Below are experts of layer 6 (counted from 0) of a mixture-of-experts language model. Rows are named router (the router's row for the expert) and show model dimensions 0-191. Each number is 128 + 32 x the weight over its row's rms, rounded and kept within 0 to 255. Numbers have three digits each.
After each expert's rows: "gets" lists some tokens that make up at least twice as much of what it gets as of all text. This comes from a sample of Wikipedia text that the model never trained on. Tokens count by the router's weight.

# expert 5
router:140133137142105117122081153143108155159098078101113128107166133165080132087154160142088129128125181079174140136108143122108127143088111138089092161183123086131197128152106107098120161089126113084088174155085106119152136117101105154112151148153123135066101094081109047150159099101096139144119074113079151104117082097125127138122126082148122100117148071120129103095157091149063113094099139167141059131111123130088153177145169117122172089128089107216027100123141132117126172128110100115145164112150067100072194177147134084162135141123149144138181154157072125103200131104100125041
gets: "-", " R", " \"", " of", ",", " from"

# expert 9
router:144081114099150120118175147140103152115092123141127108118097117172150073164140200091115138164135160122086111125142103143138118092113126106056107158113108158142135167068105097141146116077109166132083124100122159127167100171131135154206189098098100134177116068186097194096128158114094182125131124133120128082132058171157171097146132085148183170126168137135093183081187105109171132105073117125104129150162096089079117112171087161116119139179110087113139085125110119147131142093079100107077067155142164134122110131151185108081155096179199111104136171189109100149154145140147141191
gets: " that", " |", " K", " W", " Ch", " d"

# expert 4
router:064114132133170180158169062093212095141173162162134102119098121124152098099083085138141090102201095134142116104125189093143110115121158093156192118116115125174094088115090080072061140107117119211156097118117103134101155128134096151127120153142104155162171121149186100139122142234156152091121096156164080153157137135117102132081144121152151135194090118216100145170156178142131146139127165099141116160101131127162101132129123070154129132143147116115126099123101121125151106110187105137111134138090205161121145083130125166134054112106125104104134118158159143051107128154130124181
gets: " ", "\n", "F", " ==", "==", "T"

# expert 2
router:150118228125085083113105161161083161156146105151153100143098120140092170082128145156111182126103094178119104172163082161112154117082073154153122095115100150131160177159125100191177100145095065099134121146086128122150137081057148117162062100094071160089086169131067118127155101089119094161162177117091140105084126106129163155168113173154105108100137163136151137088113127111202146133083140180168150129143112143095132132172183158188094152130134128148161169083150121158129201166135148080169116073166143184109097138133102142142161122160120093119152117146074106135092119132129154158
gets: "0", "5", " con", " A", " a", " and"

# expert 8
router:148114098217132102115093168148101152138127049154100089158068104160117123143141138182133082162195119164090096160059099182146159064116087187136117107181163132115141161103133119155142135130096099113126164179186135095120213088171166111074091094106123143083088163136146111120092137109150107160155160098131134114124108150118153174192111106185140090116133149138132071141110136085132077135111093107123129122141141140120126093154152132113136151089087097135092138130151091115100137157146087127145119105094130092190099085083119083150121169144080125126101052162160088114114089045093085160
gets: " and", "i", " M", "5", "2", "3"

# expert 10
router:074154114111107172124091119134104077144127184138102086096081090085079132184146135108170137072143118131154159176074165125160169119077126149137123176093099122119096077168106136159155118179141161131153076174155149098129077198144122093102176105168152161098098124086120094108140138109092126152163108127155145125141122096080070128087135141139134091110126030112108122078080096130175092068168150112129126137088102121122086127094130138183156085061118117087160131062165148142157117156143130108113191155118136122167146131161112193146085174183110107096172158119109106171101081136076149102
gets: " (", " was", " \"", " is", "(", " U"

# expert 11
router:138153170073104133114051133116122166166129098133106110105112127157127193166141177133111131101083151137168172148091127139170172198127175155125103121153100191112146105137131161141112071082148100120091103081147050208129110144123105102128173120118167147148118109113140159104134159111201133144093103118102139088122168130163172155116116149128019116108155125114182096156116095154162091078130092088148124126174102170071145119138101144068079105185139114156143118161135113066139134107103069115137103055152094088148143137122060077117144104117114171110170105140175150125114166155181138152
gets: " |", "s", " st", "im", "am", "l"

# expert 1
router:144140149102080170110084144147129154167141151060128115132110130130222078173150076112118113149082163122102085159134174149140115137074131148117085170171092111067157190124209175133160111133080170135075191178125087121141093121130098105096118123067103153169100117139079169101116171108147125137152102113086113110092089189129161119147086157104120101147154099112104140087142099154117103129164132133124104097126122179098137129187148172087184120142100082152165134143085121152137164173104127111132164224157142117161119116083154101098156104170081091095149168116121088154108195167105103119
gets: ".", " |", "\n", "o", " the", " he"

# expert 15
router:137110131127117096121165148132124146153139135104120137134135089123113163145128079135084069128111078168132150138077128145157173099169097075119143097151111181122128186171107213166117129102160171106161178150124080198154128076136167086086123130138112171119126141156089173107062150110151101141137111117139151117095157121110064142077154176121135120114121138108124060117078131131139097189093135116155135131142145114097081102125166108135148163112148081184093123170125188184111152181090147126112109143132067092110089151144031170165162118127073099111074123112143117162149094017135166164
gets: " ", ",", "1", " D", "ing", " by"

# expert 7
router:075168092177136167194152072071183081094129124139146158148171184101164127099061096113168137111154135084131150091159160119098112134173152093144192147107150113145141109083131125081074136160161144162125130091135158158077186156143109159148111176146116114101171117125166130173177135201132146087114149203168086176143137138135106107131196114108123178190080134155099110143120164128089129151151118178080158121158185129151139151079112112141119157140168175118098115175099167127120129109118159206134102152152124165125169150088114153082082107109155154151078120102117192087145131103133116109
gets: "-", "|", "–", "\n", " ", ":"

# expert 13
router:137101171152103132106147129133132159152086138096137066097113108136073166123141145113137160169093167132159125141196116135154119106138105177052126080171109169178132179175168082164114159123096128109103066062126104088132107118094117104074176113123164155171100174083125124092173048113074088143148154097121182111100148169141152119114131122089113114104126101107123193162139117107107123122183127105158105112126103118159193112119147148111125071119089137087084145094178117162143091123103172070100180120096135113090122124191156127128147099185169091120093132118128103146123174179222116065
gets: "|", " s", " a", "9", " at", "ri"

# expert 3
router:157099177132087098105071111164106152176153156159138123088113090145105140124161136165114148177131140158148073155117107150120109168099093144123096121119053107055099135194180149119161139124143108086155161159153077083149085096167175135127112136051103179168093157096100111106120156111097093168160182107095129110079083160136139161118070124149134087111184153095183096084130091149130131080132129089145166109098094106171096082188118172153108093149182134118172133078105102115136137101136137096114179109123147107109115115182197089147135189152115118092095088141096098154102125167085141190
gets: "==", ".", "0", "C", " (", " C"

# expert 0
router:137124159079122095105105147161096116167121130078097112130177101128082221130147054189114184156090116169168124158130105133158144161091115152163090101141085160182137140165159106139156112116085069097127154167115117093158099091072195115105073108116162079066113168075118078088121155093105079128174089104100159106134106123136180134104117078089145083106135084106155170142105115163077114145101115098156151097115095153116131080092167154158126067131085103106120109080179079097159155169140121072099130067118098134113136089147130113154144143119130123157147153155078121181148143119155065121
gets: " in", " c", " f", " M", " on", " with"

# expert 6
router:153100191112181090106147158147112159107108156156082105072123129187091130108166202067095147105107143133140152105113052086135135119127135123089103127133145119105120094166087171129143148133085161090168115114121177073150079115105103097166183088129131132177090078110083079146085107117130122124141110095125156108147121183152165104121114091154105128101109088091162188133159120154137175131081124107137092120129089130069078117103121131110103119177112115088142147142139055137134080129111131102124171090167089079105159148155155100119180214153155214132205178111118083171097082162134118123
gets: " the", "2", " S", " The", "'", " in"